Weights of a small mixture-of-experts language model, trained from scratch on English Wikipedia.
Size: 10 layers, width 128, vocabulary 8192, 20.9M parameters.
Training: a variant of Muon for the experts, 392M tokens, 5987 steps.
Below are experts of layer 3 (counted from 0) of a mixture-of-experts language model. Rows are named router (the router's row for the expert), gate (a neuron's input weights, with its number), up (a neuron's input weights, with its number) and show model dimensions 0-127. Each number is 500 + 40 x the weight over its row's rms, rounded and kept within 0 to 999. Numbers have three digits each.
Before each expert's rows: a language model's description of what the expert responds to. This comes from a sample of Wikipedia text that the model never trained on.

# expert 29
It responds to: Month names, unit abbreviations like km, ft, mi in coordinates, and word-initial pieces such as free, Rec, dry.
router:552512570503481587460469510461423500494511592453476550475580523512551515493485556447540503457547503452448590502502519505514467485526527499433502476530476462421455521493457485533444445458441483567522424470473518539473522442543511500538534534432491511509449535499446544479514552479492551468422473472543434487539502547526513496507516494532475467523514523485525487529430498403528588463497
gate5:502498491536500475529509460499499558471473499578541418535488498568522549478512511525517453510516502520447591514522401472505542506451523527492578437506471453502517496514451571497458540483453480477490564497447569509557445495476434480488490526525550501484405573410526520534466495473511543398526556507502498496544519522522544511417596510508447550459484500504491516546480552474502454452467
up5:480580468515425533478513479521457529584503487453532506529462515498536482530483495474470489488506518528502426456473484470455495513596565496570492526547470440477567519545491426440480388506497535551572463549536516559505508535467513517486587555507482496470491531475527554491452506521465522472462534517421470464474488468458474486514448465499531442504451562571568501539486450504426489571458
gate6:500502538433522507433531505488493563435522532564556484515473507502468554454453495474607532526500476463503499573502484468528453543531507548524499491492496456467518518424434438510504515581479559488507515483489521554471535510485431461489545511468529482516531506469498553452530463580410457535456487513554514508472579441413462493375507540513497502512497503497521559474472484539494566420532
up6:489517464566426576483526431532508437451584483507500469503451433490487522570490491521529544515567496447516512481451528478538489586458541497449519462520446463546541571488507582617523458522461548465472430531454524489537501559474534557415538543524444537510488512500493537556534526495527531463555512524471487517528531517505452495514501457491514447512527539472431538524549524513486541444464

# expert 7
It responds to: Capitalized fragments that begin names or words, like Mac, Mc, S, Ch, Doug, plus stand-alone "part", release dates and "Jr".
router:529504557490464538458490532463498504457521652448527478517606533503595553481489562462533502484534508454398618512482452539545446467555531510481508472534477463468496528506480500533467448440444490551507473538500488540489509450532492507521509536464537509503468512516482537474501542443502567458435435483505460460528489541502544495510528529528466475464550549481530489522461508449560564475472
gate1:523573453500477551488460489485520607493565423538538550495550491512512512490420515471543550511470531459474469528438495471526564477543531485478503484560501488542552430480419502503479486498496533519508487530452520510496559518489411478524525502502483546554580604409430464466479531484498475525541427534581501471577459500457485520476501527531498445416457510504478496486513501571477484472527
up1:498490464506511487406518519517560476472454487573475490534559399511549509474505485503524548487510458482451517513444514445515519491499498526490604500490453480536509502546516473514488529489439454477484531541533512446557423467399484507594512488357476510428451520581509507527462544434519500423478440474503531440545533519528513503552499510496479514459537466541531481565507490514476492502445
gate2:544467464458418545481555466418474551473487465482423470434435507527469449429482449553505478544541484514542492481454525524498520455481488482531473547480433472452517462517506456479511423588478565520512517531487473546592513564502464459507519554538439473533486467499538506513527571523490548511453504446528519499524464520438476411471481510547477459453459548441506513436467462454472425487482
up2:548535479353484514462536479507486507372458459483471461514447563505516464477519505550480444477542470478607516486460478451511454468497489523464464529488479523460560522514515497468462532510474525473540507579547486535537529487483501491469517517509491488506468491457514537522421547465474571552523554511453492562522598533501523500478466598506483426538449570459438537536494478501472478473510

# expert 11
It responds to: Verb endings and verbs after was/is/were, such as implement-ed, compiled, used, known, plus dashes in tables.
router:520522491488469506448443537420502515467502517510545519558531541521466581504461559551526537547554513483472478472521527515474493505502485452458573507503502427505478445479489515444482530524446454571458479496461486503515533494469455537524476496406455517515473490526514527534569573459450529485443463512441492497451580507465522448508518591525493529542499614501533472593485557521475496401567
gate0:541569556499582555434525488514488586541479504562439461506402466529513496454531499441535492502447520538426487582499521515557419454516562473534488485480549450498517540559494536472464552498451491471492525499493440529455489476508459408519541428457456467487489483482510522483596474456483510458460507462479516568490541520563532468534487527457505560472560466538547486506478533498507489514563
up0:482427441454468511431525483514483522488542471424451536476512480433546551551550400528477438454513562523543494546481519501536533441531549581523530487489490487505505539452494505472465530439490577547515496463578525526517488476485511519488474510502470475477526494498506523534556506446527501538546558494470521390457492422542457525410471539516525520539469487462502536428451539479491596548535
gate1:508544473481490566473447499462565541401458621540504507547571495485471531448494483461537485496506519554438421562551465485505561556554498480523468528533426490547492501526523524470506539549520548483499473531504491493498498539442467446547520529432490476487482511552519582517445470450513495544488511530484546532435516440534566488479569514435502507492541469443535471534459506482445545518585
up1:583551490525579542503511495442467500503596499544536526541481567554498452503456491577532506586556552532509441450446496564459539510484514512525490463423514529506548522432524423452500522527491512488461556447523519548455497555471481497532500435510516485516489506507473525540444479486522573539446472464473431456511515473459525551514515574444550509492519518477504476584559586522489457502476

# expert 9
It responds to: Function words like that, which, who, and quantifiers or ordinals like first, one, two, other, only.
router:530584389496490514469535477464533539446516541429412564468485577512464499517508517502561528524495516445552567528500494513494502414550496532506511506561479476526428509462499522524580486497493489475502473515525535512464558501534434521555476504466478561484466605543445521526530518479464510455556477467477509380572472509503528463501494538501496445455572496451492463479476546510465546462494
gate3:495571460598484496491534449507558543473535454537530564502492492488540477477539457531551559549500358486399452451514455522482491475467466489542532548475517575450434528522506567524550466565492477541487511504491458458464515496490534490516509458450434543497490595480420496464526487519553467460587444523463517457511511561497498526482517505449492465509546491488519519465532489530513467449527
up3:474476515498527435490477518464439533558464513428575443501456473502484460493513485488527494481510516499498551450501525468546436559479484445431494510506537555476513450509447524544500457438549504460479482536420525441557572457444507545559502496507465389501421477534466519533500565498488491493511452457460595455470509501520565522464470505466515448547574512487447478542447444589522536508500
gate4:544482525480483531493531417487557498425470537509479530524499484515534486491443499431422465438493480471509481427485546532526497482528478489559467464512388483439502585441512529530561575473496556453504444528445536497425533568487462510463485440532409559496479530548500511540528547468471530474499531540487558423552503519508476464476533581512498482457504538485537451474457517483523557447481
up4:454500518508426670484543505499487534517511497472481503552518512522504440550482477479502434517513488508450554502572508502528532531485461472499562548531532524530491451448514505507536568544575479550511528506536468562524545506469527514541484503434442561528508480547531525539559487504450519519493526466467525488531481491537572520471488590475534486479477454415550481522600564507539475578459

# expert 5
It responds to: Main verbs and auxiliaries after a subject, mostly was, is, were, had, been, often after he, it, which.
router:483540471531483543484421509425467494530540552514483542551432493545543530452440516555551554468467493527425534453534462465543514529526508479506488442451506461479504548526467505494510511462460516467474502554527452542451519443523490470514458512461453528494409499565556466442555557454531575466456451538539425491462559536460444443476511591532490485533526503478562463575506484464489442511516
gate3:438527569521499464514467474469527504542539540454534476462453538544531491531546504535552547440474510513555499422546463437492460548428473508507459459402534446512525492455465523507510453539454462504494503466503569447450504475507482477455470479527517558513451558546463477517532524514440500530518602496502469608470512531525468449501513483502535432427484564480492505568523438563481558438480
up3:546503458543529445416493551606478451537505572536540583551475490500485497492460508504522462498470489489462437520474493522535470576503566499489436517430526544497441464504491525461493479553469582523480487493483483556545557556518495492483512478512493506480532426504493559518444483492498510496445423535534518417468564463551511521515495483434545495577535447493588515528532566450426473489490
gate4:480485428517505468411448492518512552439464484435510393472507446535478516493531512514499511449605469500545480420509480469449514491539472440495492516499504408494513575487539461496442468501550535480497515557577454581468519460550499494508540504490560516562479524525569470493487517531498550529511499510536519511540498531489539520514564583486472549474513568530573540539530462542580500511558
up4:537511552474522498521581554513433545556594512540399538528507460449515510483535458479521497550501551503453521527511528499558488510523541480537518536514547555454530430485428485531429483456551427539495547473477538474503472496469458463525495512505535505468509548480489487517577474505523458527437492546464500474455442502476542572519433433526445570501562558451403481519538511503431476495483

# expert 20
It responds to: Articles and possessive determiners before noun phrases, often after prepositions: the, a, an, his, their, its.
router:478464479572535557567515459419429509408514558396460529484510564524485510481494494541536557465553518507538512514533548511465462480464543516579513458512569459461575463478452521514505517511492520492523582523477487534526580479558499499510552513540463555461499546493529451478495524485514546438457487552531450430544489497457524517492524489486498443447486499487625456504484557489516446499491
gate0:558504468485513548442491432513475445500448406555538548483559561548501523533471508535502516518563487435525534546583464442494441521494525447504517432557524460469510487474521516447503521517490507478497502508572499432497549462519515458472518473525433506507501567464478477471521523541453490460489400567476499490506500465543436506527630478427487469453561504525509528533456573450468494497463
up0:447464566502516537500463462546519507522489455493550518499531492499420494524521436537586567506490463492570460553579521494524469539467492512502515445456446418489492485437514562498522503570459445449530486476481483512486457496508476515519552511485457526527536525487611532427458476525467550458551484504503392407559444533470523488452525475449463441549493537535494513538480518456477573503518
gate1:496518598480469463546539479526403485541456481506554417503546525537573568550539463477494470528499436581415584512437516523467510514542552484497533464515452511476416555539491473459443474493500482461484487424505504506535553522459516495523508544489555453498485500518476489473492500497426541500571514441552466501412468453536510555442511519547528488422481510483527534475465510484541446494493
up1:516519403454588513509514539496462472467511550489449518513403524479383457471494501470458529508494487492563482500564474510532528497511440513537541536539561538513533493429534462547548523499583476551439527532489555530593546482529477521482472456522486576506499540448565519483489521562524495522503485543448534471503580446431462464488559458491499511541456543462492459518483526529507494468572

# expert 24
It responds to: Opening parentheses and quotation marks before titles, quotes, birth years or abbreviations, plus prime marks, braces and dollar signs.
router:537604512501471594529466478484429570466529542477528472469564449517499500477532518471491531476560492447460484486515450506549452445566481509503487446436457519516483564496441480538494409524501431465500510532480520488476557515510549555537435549508487525464480505473441520458466546449501563518485514472459495449494507582490513513570530508604476411433522528483531451495509537442544477510481
gate0:469535569533434545565483497553507488526611518515509546443534496451504518539495520524465442453534456458541513495588465539491477447458479545526489550445498524483458504494476547525490526467503456478503492486496556574474513460515437504480554515440470586532426550458479523594504554530446495450578496475513474545524500549507465428501513449508535463461426535509483496530551488485412548485470
up0:470568499522452489457419458474543437537508550521545585508569482545461542509474420543489477462543478538508506510491490547533473483548478461462568527502566543471463548444432498565573473509505579453432528533483464492559434420419494501527553510501466535467450448460534441527530476520515489560482445507517482449484489473521505462566511527467493571481505503476476503483495468516489431450456
gate1:556518460485458546560615550547478582445506529500598437479543491498538532520468556505478503560495518522491524460489500500571482442526567561536470533510508479446463538479541535459480463466480446512519496462509493483478499409520513501438508498470525489488523519471446508537485491450448543531520508464568413418466467534499467517515477517471555542421537465494472501480523581506557403523500
up1:512562410492545529548519538474501546517548427507499487534470514486462554483477498481520540514460512405521443468554471514518481479526443522463491534495508503499438507494473473500473369494498451444557537487481559504528467458475512523498498488367533451510455467480529439471462462555526519523472440560520439443529515550606469495493492481511443510500511433498427467475478503507495568552544

# expert 33
It responds to: Closing parentheses ending years or notes in lists, and recent four-digit years like 2016, 2018, 1976.
router:488480508515520491491513459503545515504576579508471471438535511479522532470457517473524472531484476578500519493545463563515469480565503526489578419550441488513483528504428547511513492521514440530482410528505542564577506464535471502567525523481521581533457455469493545485486522455472534416445524512516478490486606586443582466483524573480499524470494552450536491462495529533446433472500
gate0:473495500493465578482475547519437464447544537468516505509493534512566473482479496499523509514449461394500513504506561539497448505506484509524430512506479457438561501404449528554536457508556524514426450535490497523580483516480558525555463471445451574487526468541525523528516501512528545512479602486586516489542542519509553571523508539408501446543494507472505466480540442538501477420454
up0:526542465484508554496458526533502537452446493471448486536453504493551536502440506480496511512523520471468447422527499587475474448507473485491490494513522461498481483438528503422475381503561546474524501522494456566518510474521517525517450447498537546521539451507509562559559520509550394466446495532563526539506462538479495453524440443493442436506424482473496560558408478571519545492538
gate1:503480411528556540527547515442565491496602475506425483522510521490506447522455495495535539478476477576475545499480527444503500470475434499560490504468540562492512402512493503544474510510497488487545532519455507475475497503551514504495523464469493464540556483476538529467499542518485455475508463520562548481528504555411459494544515571471533518442571366415563581495496492512477436493547
up1:547521567446459536441541499588516549436485494485521458437524446498604558482482515543488471542410437490465584460518505614479529465516556513499523489452476499517504487486599587524477481504491516522525465485463548502423425531504497470533536513481470464459497548492502463523533481535477481543496589491447488547488486488566556479428479467524441473472460497507482516521508550509524536483502

# expert 42
It responds to: Digit pieces in match scores, set scores, times and large numbers, often after a dash or colon, such as 0-2, 25–16, 6:00.
router:557454474511469516493488509478522564474515596401423453473544578531580537478481498563529545473565529529461564506506477551624443549541541467481538487484506509435483516471443496503548494449436492527506442543511499548498508485523512502527533527463490537536484523488531545485521535480475575448493460470515403480450492517526477501524497506513469487437535553475507490507377457480465508479497
gate0:494522482565566502491558474515499519531528492585553467503483508501531443533425523545553539520496496547502518475448458460527530517510488427478495399500599555531549451446486522571548493505498516497489487541577433551523554415482473430455510539537537517492523475505551486484484476469498578562557459552474475569530494561575474502473480458500520518473488515455550523495544559520455432504471
up0:503530513537458510450522517440584564526512561491507449514471479513475461485500505539482532582539476581496586479461517407505555527513537512521443525548523543564505417494465438524479506473525545419443531494520455573476456417433536445512552460495494498515520466463462557524496507460420511584497483506556509487461468477502442560479534474499519531444505505474519497513461443560530483476552
gate1:519437388512457598497452472531527479495583547476477525558531533461561577498503474527623558532515424486506467569525435460482448532499474442485531520444488420507504466506477536533501471526503462493510427552466504495517495483485488548545440471527513447456487481416499537537492488529512553542503511447504471433477495480461475519497523416505432471469533470486460507494479458517526475448474
up1:602497447518470497530466476588486486493492463401544439547533560487479476489469556509497508542479493552532529530450470409521478484543564453460528538496514472542436506494471458537475477452481499591496495545483483546557493497512583533468576540540439459503502461497538469478443517553498500536441502495519478523539471512505510504432577432527462485470490544476544408562513551453535487481459